From a checkpoint of a small mixture-of-experts model trained on Wikipedia: a variant of SOAP for the experts.
Below are experts of layer 3 (counted from 0) of a mixture-of-experts language model. Rows are named router (the router's row for the expert), up (a neuron's input weights, with its number) and show model dimensions 0-191. Each number is 500 + 25 x the weight over its row's rms, rounded and kept within 0 to 999. Numbers have three digits each.
Before each expert's rows: a language model's description of what the expert responds to. This comes from a sample of Wikipedia text that the model never trained on.

# expert 23
Definitional relative words. Function words in opening definitions, especially that, which, who and articles after is/was a, as in "a machine that counts".
router:487511485435488470559518521509534512511476481518456482544508493497474465470524526509495463530463475471504501528530501522467474552484541499514507506476468519517451532525498494554540509477461507507509522491450456477512474474509522530516553489508513474506450487497482532473490502504448501472515496479508490439499477494482525503512492477488477483517462514476521484501491525522527511513483544488539511475497558485483506494533506491529461511498469479470494483477511468455493474482506498498513473508527541488518524530505504462523472499459516514460527444509488497500492501531481490501
up0:469507487463478481502489476469479501533517479460521506462512470426537464497490529554464514527496510489537460519474491484491476539558481482531475494514542537516494502484466514493503520512537505513496487482478502527494502532493444503505534505510541508468480493505488518512436542461539476552457498535493482525501517494495495502473466485485482481477455480509500517486515499509492475529521500469457531524505460503515522511507476504452494465504470504514504486516516503475454482448500539526474502489504507492530475460469480466504462508494475469472474517524467504463489509536509483482
up1:526510504505521471490468489514507492506473521507503506555512492518494470530504479488466477470505538498472535493506454495502498483503507495560484484533465479522523453488503508473469537485518497504509543479512520521555498496487514518507504485551545509494447516484537485542453507511507513456512541483484456483517545542504501526486530545463489496473533462512525481507523545533499507480499482499499444499472508523529520539528492500529479463525523494505490460505540503493440475506498529463525531498517516474501505472530541491479464517504483512453476502531487497512525476462452500530
up2:477474503517533466483534485494480511542513512491527470510530492523504539525476434525431526473474516508499485466514517499523481474532487512516487518531512478506518477490528542505512483501534467493478466459549526497532475475479506488505459509476463465516502514517505536523478454505496486530526465473487484507482532477511485494482477499498488496505523475501509511525473534488546456516481496471492505479511526536564454498479502513498491451511551495489475525487459527486447447512521519499512462448454477485540499483502492504505525485513491545510486503478501477486522524475530484458

# expert 26
US place names. State and country names and the comma before them in US town stub articles, such as North Carolina, United States, town.
router:523475476464485473485452462492494503493495494463498535563513507547533540530511457515531472509506508495518498482479494517506469525454511525491522513528523533521489485473470491514498450505528452539514491472528519532558474551469517476529526473453509528500491503534501535493486497559507497501536507501515480466521527501537506493520480518466499530475493536490524527511542488532482518494482497504526542445498508488480521508533540498512497488510559495534484523514536491481466485457519522522505542511493499499526528491481515488513469488462506517530476484493466465460470502519493520504
up0:524534520526476480515527511492529444505433488458504528513516516493457512499475499497492525522513475545504530486491477487537499462498488496510484470524485502554523463469497504516519493496470534505495490560488478493480459481512501506533497482486547454534485507498505530500483474534493494493517484501488486455522494486505511529516565507485485473501490470489520492475500499517538521556468494456516526527488509478499503481490558480522473473542499519495489493484531518497501458519488517436569515489480490478508462520476522515441483557506486511482490480519519550500494534502517500461
up1:476489491510521522465498482503520438503494494502506467498542551552542489495523511537515498475486461500472489504484495518470514483517539486465504468522486534495529523515493502477480516460489532440480526463479507522498533511489441525528519473534506539461470467522488509478487506512501484542558490503499492486525489513471533509492442474497453530478563534521474500457484462507500521503515490506511493511486488524490502490513468479484468511494457479484530489518496519473520500529515521491527532509497512533522443477508522529507501479507497459515483500507517486496484525417497460531
up2:471471481473483492480481490529469490483498517464517486501532530493497503506499466511487482519499505537493485447471547504514525477501463480460496508492544504482542510517485516577506503500525475511511513509473515465426489512503541525447526504524484462521497483504515513521524455510515530501527468484507506469463504478492496466518496459514559490505476523501487465493511492518505531490518494497484522509531522520483465468499511484521522527498476519509494520527446510534527510534471529516521463528508487479457520499518554507534525524512502455521489497440503454534506482536487498432

# expert 50
Word-stem continuations. Middle stem pieces before a suffix in longer words, such as Anc-ash, symp-ath-izers, procl-am-ation, coordin-ate.
router:513513476482500477474485499481484493449543516495516469497461550505485510500511477459505532482518495475550531479468486469481556544505484532500527494491496498551498471492494493502478499538504457498496472532489469535493527497459482495469524534519497494495544491538457505519466500461530527526482525543473512470479506514515543538496531499505493509506487497502473493548486540504474460484510486473464490480496502442509489522511541525517529510454495480489538472464517509518528530477522522482483525532471493487498497479481532508514462534513521534519457513473506481502523516542493568536
up0:483524482484485494514522483486479522550490507492484534488501503455501497488526556479560491506541535440504443487502509500488493477502477506525488458550510470486505474504452474460505516458534523499509512505490493498531477528522480508473524513445541494479459522451420495515482517482511494494487498478541501500479477504498490547514476478509444442488538529511490486458518524534483552543507510503479510515518491492530520531462478485501495499509510519503525496496462500471472437476488498530481522506508529525491493472492467492469509515477488513533500470492491478528483502517499536487
up1:479450519507503499494451548524508495485503463534531444471525485521466508478512483468470485461497536523492512536474494515484443525504542484491486502493498533457482514464517512538542541521497498510461559485534478512503498526493527520525517514490504507512458541491511520519491493500474492499502469481473513503511522462541512502477533507482536502527486483472486465508556486526493480501480492492498508515530525491508455543464511525487518529482512544470517556496549517562488474500530495509509482466499466504505508479540500511499532480538514501464533522501487502528538478541490478530
up2:490447536519496498521522509520511503494525486498515445506467468489472497533488517529522469503499485478473514483523480472529504489521456529525496484491461516516478530502519535547521486484468553474525486501512514520417477505513536510512463502502468501480466494515571497532518458494493511510474474503454519497536492486479513477453529524456493538475478487481458512537497459499495502463448487502516484524501512489466455470516524535533536478497475487491470465502487467467495483497489492453496507459527518499463523526471474511476498503484459515462535529499484484487492501495505502466

# expert 52
Early word pieces after initials. Second pieces of words starting with f, b or c, such as f-is-hes, F-ight-ing, f-um-es, F-ir-ms, F-el-ician.
router:530520481528506447527499476448510540543555511477481504471514471463504475490482502518437511529537500505524519466483509494510489495532483488479532527489535438500498526475512490484510563505520471483524482522506505532554546468454518476486499515480512490534512471490533433519524475471485510511527484482499467478492490515501545499459538496480492508453488513517489478536515478490471497504499517486512489517485510517512522490516446482540469499513503524482488479497527494496480515514519518495492481485457525492455524473479505497516473475525558530545553510501526494526513503493460501479
up0:497504519557483509498493504522500549502537415504506520525495507457502484512506523499502490507480497463471494479505535532476458525530530475533493467465430524534492565570506504541521492467509467513464511489469503503516474503522527500484480492498472499464527491510477525504501519509544493453455547520523519532503509501479526473504490496486456476537477487483470495494481483505504531446485495503528503529477467450513455515493504498491526479550503470532501509492464534493481502499490458524480482472526525537488478502487553496515525510472511499524518483509503515480483488501509519493
up1:490503507484460505504480500511508495474455511518533530470531451480505493530525469463532457477526507481519519535506489490503520464514472545480488483512515507498489438540497517473486489486469515482517486498497473485484452594518440511511466477502495489476474528484495505477492480488504551457471500498490508479499531527500485522437497526485501470527490502467516503556488523510544507509512522475521493488525482524481463509491492494467491525484477479455454482511458527426479530470509520498510522507490507495499502486498499515460503525516464510528504531526472492525505473551477523507
up2:508512499526488490457501523483430470476481515509479526507527510522493510483512467522506518511476541532514511530500451489494497469508460486503499468503473508479543477445512549489505497529459487532511461518551526498530501535499508481515471486491527492532518512464469525516479458518500516516493520528558484468454546519492479499477495489506464514441478487519463450497510486508519464502475471503509503508465497486504534501522519496543486470470505505485480519496484478457485511530490523493525476513454541487472487494497458546523502478511492432493464497471505488511511507479463445471

# expert 5
Clause and list commas. Commas and opening parentheses after names, clauses or list items, especially in biographies before born or life dates, such as Helfer (, However,.
router:546534501444494490456542439532527499505497445543500500524481474518530523469508498504471462488486516488537524541516498528529493526506522488514520493468480532496495470498523525496480513527497461532486466532501515539481528489494502510580511507539492455530476474533507518492499518528508494492487513493475492443485495499474527494571502481493539496537498464503523518507506489520509524515486551488538501476481494462501459508494523476507442515482487495511467504556493540480509499525503515499503534489495500503511524519461460451519513508457486520529494485491453521477506483516489514484
up0:452499484472498513495523498533521558518465500519518532523483482474510514499526501478498535516479515511481507547497477496455489515535492487530498541527485523503521498523492501556530517484516520505483548482502453509488492547541530543524502520509463477485504508495490497509498497463429545451491513475512464524507540507487493506486533499507462481489482514510552482520435554467519482502518490507464479496467529496524529484520505483493510483519544489478488557507544521496489496510481533536463471471507517444529491477523509502511450476500504521445493508503506518523503513505472477469
up1:486529522504567495484519501495482512496484502447533515486537478541484439486500537476511495505532482502458499494493448495494540468475488429521483507511456511517526495510458504470521503492524505497463511524493444466495484494483530522516493538517503537445503503505526471508505505519512467508527522502500480558522484472470493476482513491501498482484545479516525488558527483522497529521508517510521507502457468481527505506482540466452490511520483531508499582514515528494548503480486494467496517466519485485476511528530487552514478514523517458461496529508515488493474496509496490497
up2:475488528498496522487490483522503486500515505480516498490474534476436483546480503555425484487510495490471503512497502498458502459504496493475487499486503503491514454488518495478488466493505476535475493458495502525507524487490461510503485505526499487439513505500523454483492485489485511505502547527484485513477516493519517517493511474556505498478511460515469487491447496513410464483518481478520492506509532480494444492498498513510515445511451499459498508497534524509502519506520446486489513505532477526534492515465522506457519484531502453474506499511479507563508471463567541498

# expert 60
Name-internal vowel pieces. Vowel or short pieces inside names and foreign words, such as Pho-en-ix, G-i-ovanni, Ch-in-atown, often after G.
router:456519539486486498499508488486481507558514495524480469457506531494519516508518484483493553512522522520494510530464533494469523496524490502537522548470495542439503467515516516460485510547493481478462488541484500491473515479487525530520534484512533477473516489460491497476523538489471539531499479498496511511500527518492559454532471503507491531525458525496486491541452500522475456530529498472473503492520499534522508505514458452498493509533556515502484518515542539536517468525471542534477496540513479509486509499493481537475485495490498486486505507497518467490535521458485523521
up0:530518462502532508534498524471417518510508533461527509532461545498529523498473507506482497545525480499486529485492496499517472502502492458505492485473468473514519552515522470526504536514447481524502465514535481526505487504524449482459504506501442487491535484502471484482521486469493494497493504458533496514491519457493508502529509507512492506489501478517549501478453478496501553482498503489499521488496470542523527481486520501544498473510540527507502512484490480526527487499521549474478499475418495461498516478493503465529526483536501485456476461524536513483513532483521474477
up1:496467518480516495488476522507530519489508525502457515524498537563486509477465430530528501526516505496486512509485515536530499505532534467479480508516511535511482446458477529504452493454468461507501487482522504464499499481532508539468512515463483519494526528506535519541469490530493477498520484516565493513509497474495516527517517519536542526507472516444528486510515488482511480474522519507557464440483546514485508504494497519521496466481489495513538542522516522476463534448519505452457483502481482515443473500491535487499485518491503462496497496501508487503489515521503483514
up2:476479464501507535470487500485467513481493520498486524520561481523521475490505497488533491489473515455524496521506508475479517502504509503496491508522468483507576522486493479479558525534452555516502488527506496459540514531505480533485473504498506514512453503493464563466496505486497491504483506542491535511491540505501474536514544527505475463456492530494525471493539490449518521466496523483533551524520487506507490492508495476491503511498531454499504511520484487477501463527517521523552496559504504544502512492498494534499457503523474536543475501507500528467541491510454486543

# expert 35
Early consonant-word fragments. Second word piece after a short initial consonant cluster, such as sch-ol-ars, sp-ons-or, sp-ol-ia, h-un-ter, k-id-napping.
router:485497530499499463496475503515461489541514474525482521520478518509506499477522491537503506526543515479504507474507482475501471482538494476509526489482542511472541499528509506472510525525514512508480481532515507496539546512529512508462489508516507491483439495477465503511478525474499534505454497497535447499501521506523510471491483484482456526474521525535550483467503510514473514545510488479510495533464500497480513505523483495525533492535570500511510507457531527465454487528521528519484483502446503517430485531532502474512489470498507482514526493453487481489507452477448427491
up0:477447523494525534533500473496515493511490508472478516484494516538548507529509499482520533502501493492460507500505532500492563535490517499538494446529511547507561500523463471505494465502471509462509475467542495502489491519522501523493525490531512503543504510479478480479519459520504468543474455506548531545463505489468458517520525537494491491522514503522552492496522492462491482466498535540502505515476494500483503495499514482468499508506499530501487531531474527502482479453505517516469538511501493524505523493468472516584454499497493489476473479505518447472491502487449479518
up1:487498504555471490492499587482461483459477545465492485502484516473486475521523478523505499474497516496540504475498525532514447506495476528518494517530488472494477498516498478471480455490490526523477475449495509493501508467508531506506513491469522469520515477490556509509491511532500493509491460507496485486492460535532462497498459506504503484502498476473513533496518486480481534493441472491529506500475519486545512510460473500487525477513467512533486481497455534481515500442519448535456481476526463489506503529483478502480524532447485492538524473509470522477506476525549482458
up2:566535470553450483469499508494488514529493494476538528499491522468463544515486500463519459477487486511480477485523482458493507532532494549502495483545534499509504541513461489469455474491524524485480504475525510497500470548482539478514475501558485525464505524553491486454495487522493507492503483475513486547494475487468535507458501479492505503498503523514519516467532540476506543505533478537476460495503511494497496467563486499521522507499535509490547487483532480505487462494524505495538538489528495481522473498527478496498464507464443518499528519510486497534520521498507493509

# expert 14
Words after modifiers. Prepositions, commas and nouns right after adjectives or participles in running prose, such as abundance of, flanked by, growing number.
router:514481504490439470526524505480544471511526463480467494522530514514527509473449453532519463524456482503515490487504542523478473520488524487457499506488511496496465530519494494503508506488487523519496503440489497502488533492458479480466536533507542502479476437491483534480510533466445490491515512508503502468519473500479516489530488509500521538529479501441522493452539560496527507507500518494513520532534486492445513515516458460499447476486437521524487499528456500476518499469503480503518508490494521518495504512499488480490490469510536486513536491513533516500517492491556478500
up0:531506518485552534520497522525482494479514511506527535504479513481485507536496490532478476540518482492531539440553514477480494526535509515508507483518508434541502507487567466512512517508491513540529487522510480499455491515485504475495456481469476509507551482502512535426501525513511456547471460517526522518472509486475490489491496467477508504491499505493506467489496474497513468479455461500539525476515511508512508558538481490512472517539481491470470515499475491495472523463498499526476495505487506522494527434462496513528476516471478520488484513477495530464526512494496503449
up1:484500512477517544505538485514500484505465516531457481518480457507497489521501470515471485496480504551525534501473467483524502545479524517485493479491462476504558496526506491474470546488516501524514474516518530467514520556471546463469475502534512560507467531512469502524515496516523455507519498515533500478492498516466491460512526468479539522470503496452488507514522426485517535502506526500476481522470490554479509530491452499475510511480492529450526501523504500481521482469463461480471480485504507474464507484505504488535446519478515466509513485520525513474482502500452496486
up2:502505524499510469500514504526509487483492508470479487519469522461466517523529482497536526493494512532470520495499487512458506466504515510536506540512515499516477501538523491463512509494500519513525558496550518524453503460524524483490513506528519527526522534485515534497482504516471480499529472515541502542447506487500503483536515476464441501521515515504515482456527528470536454496470455491488529533506498515475524509492533478546495494504488530492518534542544533533460512491446504531550488489482503525522473511491496522552471529528463501480495456507569479478505493501512532468

# expert 33
Punctuation and table pipes. Table pipes, commas, parentheses and semicolons after names or numbers, plus plural s after model codes, as in Meteor F.3s, C-130s.
router:510487531492469520508548486474563505495475491513509487469507513508488499474479488546488489502525467514502512511479521499478496547475485489482518483489520484540538503511542487513516457474464475496481506484469497532546541497496494504504537489492490481486448507466504499503511508553493506438495468436518510486528478472545528503519503480495516504479459515490470495504485496531560488521478510501513484461496471503479481547530475484512454472513475431456466540545503508453495478487530487532493478477528510561507481524521489468473467489474506536520521472481503485503505479509461476507
up0:462528505530488527462435559536462508495453543499513500509445457506458481532531495503495539515469533492497524471476485498526507472526496507531412491496484467503510532449480499479481515506487554509487512544480485472503536488499511504546499498500498501509513505465510497525470502491492495543508497541487509520468524497485475490474483534524512473475490491484514464474521528466500503507512489470493536519492504531571477482484502469481510496507527524495505476447498496506503540501496526526517506528484463475501494513478514523490480540539480509488487497544480521479562525492513517506
up1:484457496502539459498505475520519520491486513531509504494517477510522507524507515473489479521514523527521472494486475532515526510531486449509505502561523478512545500558477481506505530499517484465521544479454507496505502537476536479489551526477491487476476536476519440474556471506546473520536472498484487537523529518544497498465477531512455450500493512479492543549483469503480501489535504519509486503452475528466518509479503505476524486516481525501520529521485506527483496499484489506524530527511470521507505498517534468461460526521504497536518546504516452543458490501486507485
up2:495502529506494504483529522517482527507515526509505499466551530561484501539508436439523475482516517492515515511471525501464525428498512523545502469533515532505507485521491474466492501553512529469518469497528465528512519451491536510473499469473518492491463550484479491531485517491506523521497496465503474507513510533475512506460497460509505452475488535515512472478502489520470486502502464484508494487494462507508532513466474535498468507479496502482506465492505558520491500484534553519542511516469521510532497460545506486467486465503517479487496508480462504481537490469488464464

# expert 17
Mid-word vowel fragments. Inner word pieces, often short vowel syllables after an opening consonant, as in dev-ot-ional, v-oted, Ins-ect-a, must-ac-he, V-anc-ouver.
router:513502465460485482483505493494512540505525494499515491469528520516484526505491489502503476532506536492475496495455457513484507474466488510497524503491520523510533522451503508463505512483521472520500510512481552514521480513492471476540522476518510518537549477523552508547492503488499540542517540478462450508509501512494487521489473536534492511506485497512457498508518496472459463500492487494511498481533549526526540452540587522515537484467496477542546494501486520505496501532474465515525504483492477543502491476536469484504473493460499508510464488487485487518469504435503557494
up0:491451529514482481501490539516474515502491541515490499489480497443477505522495505502456475484502517523499508485493528493514467512475483512525496458495541483490497517533485523504483488445533491501480486495508488543557499474515453488474445486493491499506462461501529441494474481508497489494536495489481470504543475507498457501508505537536533470475461489497553466506492490539483503499508519469486539508513497530515497478481528497468481501490480536498488472479467444500539475503516508460485478455469514504485514549503500483508545506506504507501553513575474502496493469516521518424
up1:455485504502493514531461490474471541519533512499482482551487526476535474525508487489515553527538485486447519506554480506573455470519465463508478464507507454451485499524487528494476539456504514460540526480500509501508475500516520496467491472487485499459529482486505485471513520523467511466492508505493498502466444493512491482489484472484495513525459447471494523510529516520509523464501543478517468527519491497527526501479509533476495497508554483499502515507496457490517474517501498487513497456454518504520455508459500514511519477495511511456460467502512498499477531491480462524
up2:482508520521467517479534511496497491505518541514520495497508497489512441537483509457505542510574503512559467480552460509490522501517487505479487463451497522504535482509513465515479487525446552518560485461497489519485496502545504481467522514552504526514522475513501502501526524526466476500503499477506537483445477520498494491516530476491509541523521511546503489523563529498502514493507544462526490521511492482492498482490482510562519501483565491505499489470481541523476462522518513486472473493493488497499534531457497509511488506520463489494495488449526492489486504513483479516

# expert 0
Mid-word suffixes, table pipes. Inner and final word pieces like ed, ic, osed, ical inside long words, plus table pipes and rows and colons after Website.
router:536464483487508518506509508510478488490479484515490512489510526533503534523528452515527517500509484502524475533555530494464520488503512525520521501516496508471510470474497534450504495504513517516511507488491468500527512483498471467535538492439537490510507500493433500511472504529499521520456511536488499535491516555474498489483494463502442520534478523488501495482499530506457489511447503473513437530473531511505485493504501510517485542453537462498525527452509494503452529511489504515494550501480543495464473499533459485534442512458483511499479511445464496479537506507493513507
up0:505470449501509474504515538461492510503522523447480499492511484511494540517508483487525530485497512541472475518495492498510526496482498506482491504518513482475532500477465511472491435473476505534516453480511516498534519496535587528504522513495458525457485514481492488478477445492509480501483472484524463501524494488517506493477488487523564483507529538491495533462529490461493526525547449464513495500492471476499493476505537494501578461482454508509506521540492530514480485475513529476509504526520462509488487534461526452474478523488485540510497467483524489504503504513505518533
up1:492506500515501521503521512472485523530495518490461461485474507498511552509495551479457540461488481503500490482518502450514541507457465495492484510549467481470486515504497484522561498482464537439496501501494486458478498517482495495497482486469509480504533517508512477503508500482488472494452492525468522551465478496503516460484564508488563478527529475481489541473479514464506486484523496523483504501521484468542470515504530504506488473528507516471494531484505504504532502471477552530456478520518474517518510521498514504533488478491548530456519451497496496523567497524523499533
up2:490504475497508490476454501448456550492526519532493519527522479472544520472518505471501517514472529489488519495519494474544491517498456497525492502517444500451507560495445473502521527481520539485499483490509521487506514497476458514500497460480482486523524482467507499475476504477517491506549514500456464543504523506504466435471488488505496480486461522527506524478481506456491536500468442508527484502560486473509481472484492515484505491497497496534497508505472480522470469489526487490483528458535506540525560534468510458534520515521458488513479472504466502480534512488508498506

# expert 43
Year and number digits. Year prefixes like 199, 200, 201 and the space before numbers after and or dashes, e.g. between 1983 and 1998.
router:538503508477513505482494462525537480528529493488532498520505521481489530469484476510460504513486516486452512504509530525526481531480479502511500526474551481512468524462497538529474497520481460457504504481459533510537516444503506486519556499534469489523530474476558480502529502522491456465528527447463525487478467479531494472523509489531495508523465528510452481516526497527496527519520491487469524495520533513507485477469457537515467507462489501488460493512482553532514498548516549499497499517501533504544508517489516529486510488463514474487474512477540523497474481514498468521
up0:454541476492475514501471489476449526536515499484488471480544493528512477529495513516504510471506463488468462469470489516489500505499516495554496459514478537516498492542521493503492534488465514462491490508528504539451464532500522477489552498488466501456500490454462506533503508507479528515563483501521484506446508512492494487461504506517526471495470451475480523533533519512491491507509509503495503484472505468530547466489491540438500512463488494525503460486454489487531487489487518528497513490458502499548495473517498484499521491513490474447462487473442493504501538523509540496
up1:484486487501491494488452532504487509496487544508490497511479508517499501496539499485496516512527504459545488482492459465483517480509495493487435522523456472543527493510485468459501506486510498528469489502536439518527486487516493503535499507481482517491524537463483498518458477459497532467491496531577516541467552488506494505498471482499515516512508478439521517455531518489475472499529519509536486487497491519519486533526537459506500498510531483530536507494508481466465511488496445460496494519504485509461518455517492480533462487529459502497473517531460482498547521464492538463
up2:464475558489477526522507504520523495505485540487467532505508492514514489532515484481535485517493551471503504501501522485520472509482461515525497512519490491528497530487466507488495467521490515478492526495487515501472500525501496505452497515478470519486502478439548537469496509526478573542471493499496493527539522498537487510486524555488475484462484505458545522495479471508538514495529496511545481516448526549509538473507532509500475529497482520448516503498504497467477447451485472539522495477521493526457524498504478495469469475551436499517495495500511467503524537505488487489

# expert 44
Vowel-led word pieces. Syllables built on a vowel, often as, inside words, such as te-as-er, emph-as-ized, Gl-as-gow, acqu-ired.
router:495493499517507464481500466500525496528534494517482449478478524488456516468530520508492519518498490485510531542503528557492496482460488547526513488472505484480452482490520507475435486525511482443505463494469499507517496497494507464527474491535523478493524531476503450541515491514499528544499483481481499520498483502482522491486509502461494531545493481508478505514500471509478466484494547518452473513526525522518498493524485530519464507492467499457458488523524466557549512512481456507523487508505517486520501511477460548518467480513483494448503493450499480526450482479460531466
up0:515470485476504511555484540487460504486567471498487524534477475487508470477521484496499500459537526515533499468508496541535556515517503496520479472516550489476475487515509486473499519501539502511488460494481527495514524476569521541497478513546493492500521492522486482515469491495501492517498467504522449541490537514493525489553478485532470509514528517502471526494493525484526492496534490480508483509532537498494475560515503505497481525542492540515502459484494532534474493532501514526514504494486504488479525479537532488464522500544525484514506540481550453488492493455504499563
up1:514554490470511520508501518511462477493548501474527514546490506479530512510515476524494523504515497494487452479537526508516468501521498479507480480504441505522504534522484480487522524476534498526473478491495500504532481479550497488526497529487515504499504526503501477510525476476487475482547506511540479475506505507478529472527483464522511519476546527520550504420510507506492515530494507508545507532512500521513524481480495482531500526551543530527520480472478440511522497542511530491528538494482542445544475504536474455486515513480475548498491482478476488536464511453480471483
up2:497509504489432492502512512476481492492523490493512493530490517505486452509521471464479526524513528511480541498499474542486497513491519505498493543497572460532498501510499443476531486512494506494498520506469495521518488530474480514498462471498534543527511481469466468510537517439509455505505568440458551422486503514509479492471509500511519511479501505480522496527538485459488512513528515516457494497473462465507495492510478480521509481517481514514494523478497476491512505512505454509467512464472538537448496499494523488521476540497469531485492495520536511512499514508510446529

# expert 58
Section heading ends. Wikipedia heading markup and heading words, such as closing == with line breaks, Film-ography, Disc-ography, Election history, See also.
router:475504501497509559510534484488529533497459485491505526482553529475470517484473531454510530533523463462481492479540465454467477547488512497459505515481417507531486502511552487534489486462482490523490485498510478517521462493526449486517483500486523478503508514508514525461519502498522489479491494470487533490510494465472505509505555470501514499500494493493521501460496504502479567544493507514497504449520498456478518536502520552502498525521493493460455528508473507424502505473501497487492517483492493499531487485482493466503503504470508541541540531496522519478512478520507493503
up0:497507531511471493478510471481509465474491497509524503477498551477513488523491517497506545517450473484502493482538492484499498465499480502504491540465504510526487477482432537539492498512489445489438493480487520515487490450514502478535515491523505483459487486434518530473513519504456512540480477490485492448505512485507515463484477455467503525489471533498463487472474507518498529478473522478522506544491550508509494490498495483507484477513476494499508539487485494494472552556523482548531484500513486537472501460507473529474529471515514544468503530506574469497508467499521511496
up1:505515533489468496447480505514520523502467488497487523501478489513496526498475477510477470487506526511499460459475469502514496486477483459485504498528498473487517495500481513476515547503474499464520457537474551498534515506534493490506524470475537466547506535446461501504550483501521513515516458485495499508495525506524514545558511510473501502491473512543525501500537514546520522530490492469484537508442476509507473523504502482541483494469572504565495487465450504465485513518553515471508484500503489491506494486533488485504530488477557492541509517462538479471492498502510474530
up2:518493496487507498470498502517487526487477499443464465465477525497507531505517501508504527494504529529520488497500469500504485516462475512512503489504483485531461518479490469497476520495502495514515502466486540546495544502506507532514535465493538522478521559459531505457509502502492513480497475492512502502515517479526541481493528534453508470493507515488495543471556447481528516499509540474474520543483520525529506481505489477497547522544482487502492501513548546501476494531530518491524450507465452511495469485484466524540503458511501528487510502486594469533494486516447474491

# expert 38
University and school names. Words in US university and school names, chiefly of in School of Law, plus state names such as Boston, Michigan.
router:465537524474501543486519473479533534483497477526503504488512482473494513487486511488550494492560499457492484507492504529524494530526503469505507506503518545548511507495507481524513456521517478507476489504494509514492463536516485497525469485484433526521468487508513495483469524523516517545487471461495499539515521470484511446509487503486462487455537544497520481479492513479509492537471458520510542454528482483485504513498485495495469505532461520497430523534563502462492438456515461504483526492474503520524470530495521495470455481457483473487498506489470488504512477480519516507
up0:517478488500557470522502512523474507529525486520449476489536455530485464493525478450509541491506557513510500512473462487528481462530531507463480540523471468442510552522527496494510504593524519470526472549499505478503524467532480521491531498522486484493502483467481497519478485461513457496453505533513480512498519536507515464504533442514481477500514531514492487510493526478504483503492530455494539546509515488522508503478524480493492512469523536463511509482517494528501485507446502514490500483457499508478528500489505510512462511493483508495501507493535509479523509518503545520
up1:541456516505478476452472510480517468517480499530482478517536485541514493468488468473495478496487480540444479507553512535553485452495508479499504479523501497466500519531500508483482478527515482527488490479508466458556506530468526478516504477494501458521505518454497532488505524527468446501519498516527470497476502491479510520537469504480501538504494536529479475499534525515539486543487491519506468488497527519481496516480501470531544505490515473523513511531494507508460512563533484521569459542470507514487472519494511559517471537508497488507477499475525500478500495493498462498
up2:456504503513490512509560515484493475528510497482470535461532464514486459519476488516494519509490491488512480493481473495521464490482478513496488492491536448482503499454506490488555503489506458500543468508496493500513473504482449528452517513503530503468509496527470515509480509456542463519505503511507539494476514479499486531501497516467479477481468514519517499519529507461472510499475461506464502515495539509523489525509544445519501457469524507518511510468518531456506514488503501500545508504476498552490475503481479505531515526504541513543526572527515482444555543460540500474

# expert 53
Proper names after of. Country and organisation names or their first pieces after of/in, such as Party of Spain, League of China, Muslim Bro-therhood.
router:467504507454488488493564509463535474537485492501513511440481474471497518458428453513501482485561493528520518516479530514492487543490502521465525480476530507532515465467498469521514458475478456504517500523486515511504471478501474487524481530503500483508481525508473498499512510542541475481484466488520508509501471456506545509520525475508487499495505548477501478499483500517490496504470507517503541460484488512474484553533499521480496457508496463486509515558493508466498513465510486505486481486467523515506472502474501484445467463457533529506549485498514521460493467497511453503
up0:494480482473527538496519507507518495491477523481522496475501524498489555480474511478494487486517494498488470509485515483493566498472545482503484450535445525536534511450523505460488500500471500504501519539518469496469476490491487447457520501492500477504524572471496472462497498500507554508473490527535467500476493468450515499485496465497496512467482502513524461469517531505478458537488513486492519520511481519480555491474495531521484522548478519457535500493515533507533474508507542532495518499483491474513509484517515486500502495522458501441474495522570494501498545481493505460
up1:458498497496474499526518540448485488503486523520504524474532526559521508498499545521541503486526482550536509505470534489493487528515451492547483483521526510519475501508532483518538483483498496495517485482516462513499494535496515460485540501440467503508476490539486474508519499495505508515515475501509495528513524491497489538530507483463526492441493522490503469487511520517532559537477507492535588449514444505483524540488455502515499497499510486472520545503510540488489480456538528494530481525532507490466525498512521482488480533526490506489504502523466485466511527491480522479
up2:509468501470547507526511494550506459474514505486557460479498509512506491500451506551478462493476493510492456524539524475480514496524514479464501447475518472495533517477492544466535503505510482449470484533494499526481500478484477485491493522476502522460511502509488477486534502473454527550535507481471455508498506529446473540505475497505548484515510495514555484520434471496518483476471512502474501526539472522517534464511485520502492531510474486498474507493458498516516471527478511489519504488517503492512549487478435491502504501508533499494486540495466511499464517532508495462

# expert 59
Word-internal middles, conjunctions. Middle pieces of words after prefixes like ref-, un-, conf- (ref-ere-e, un-able, conf-ig-uration), plus where, how, when, though.
router:497498469507517440435520466527482513494534508507542480477504513492516520507493523520497466470474511533513491517508466509569515523487457528503512479514479484500530481516473486517476560524527483467523522513480488506506499503473449478503472532531479481468484485475502485515472455537520514505511538527511462462492500515517487515469514520524509535537481527530526489496521534508494486472515521495526483533507515554480487481512483509533512521465497499517511473440526470536504496520501507455529442495517499487477536505516496535538494486491534496452502519492521501533478490498465449439
up0:532469538539492488496536497551467460499485508522524471519505501520493508473514450535521495548499531517520521527455525508481508474481512507509500489482453518489491494479498482483475515519497476531456512520518573488479542481490485524456527532530514505498495504539516523506532475474493540522472492502483490478520523545478524520513463479506499494465493511493463494466483501486519493540522454523498510533500491480460476528499510512521494493502484510505488525520492486525495474522481482491563479463447507517492473479544512470529510558495474464564521559522493478537485544502489495517
up1:494531509546480481466496470490516520552501501475475475496529510492460523506495512519462504500496487464544472500518497490501456484494515464505494479474524512528489513490529503521531490492481489505523575480483481552514545488511485479520518585445507537488529538510496513495550449495505500478498462513493526533468492525507521509482544489485492489525493457493499509520496483495505516524524518521475497480467542449516472500471468496501505515499506524464521564552529498525519494532504515495490470511491517483483461510457529560490491462547522534541501492494537498516502502506509493510
up2:507523473519453496464511503489474476489537494477519493455494552509490488474525498437522518506531459480503516526522492509493564503519494536467482478516515558494495524477501501504469513523504552489507491480495460481413466477508507550480486506489507470477521480493477525510494468461509530470510502502495481493525488466515495488457485478527509495486503476517483490481500507518474512530461515523518513468468533478478503490515502496484474477442483485499521469514474443450489561476490529497505507498489498428492470465503468456469483513478503537499472534517473507484500497468496491504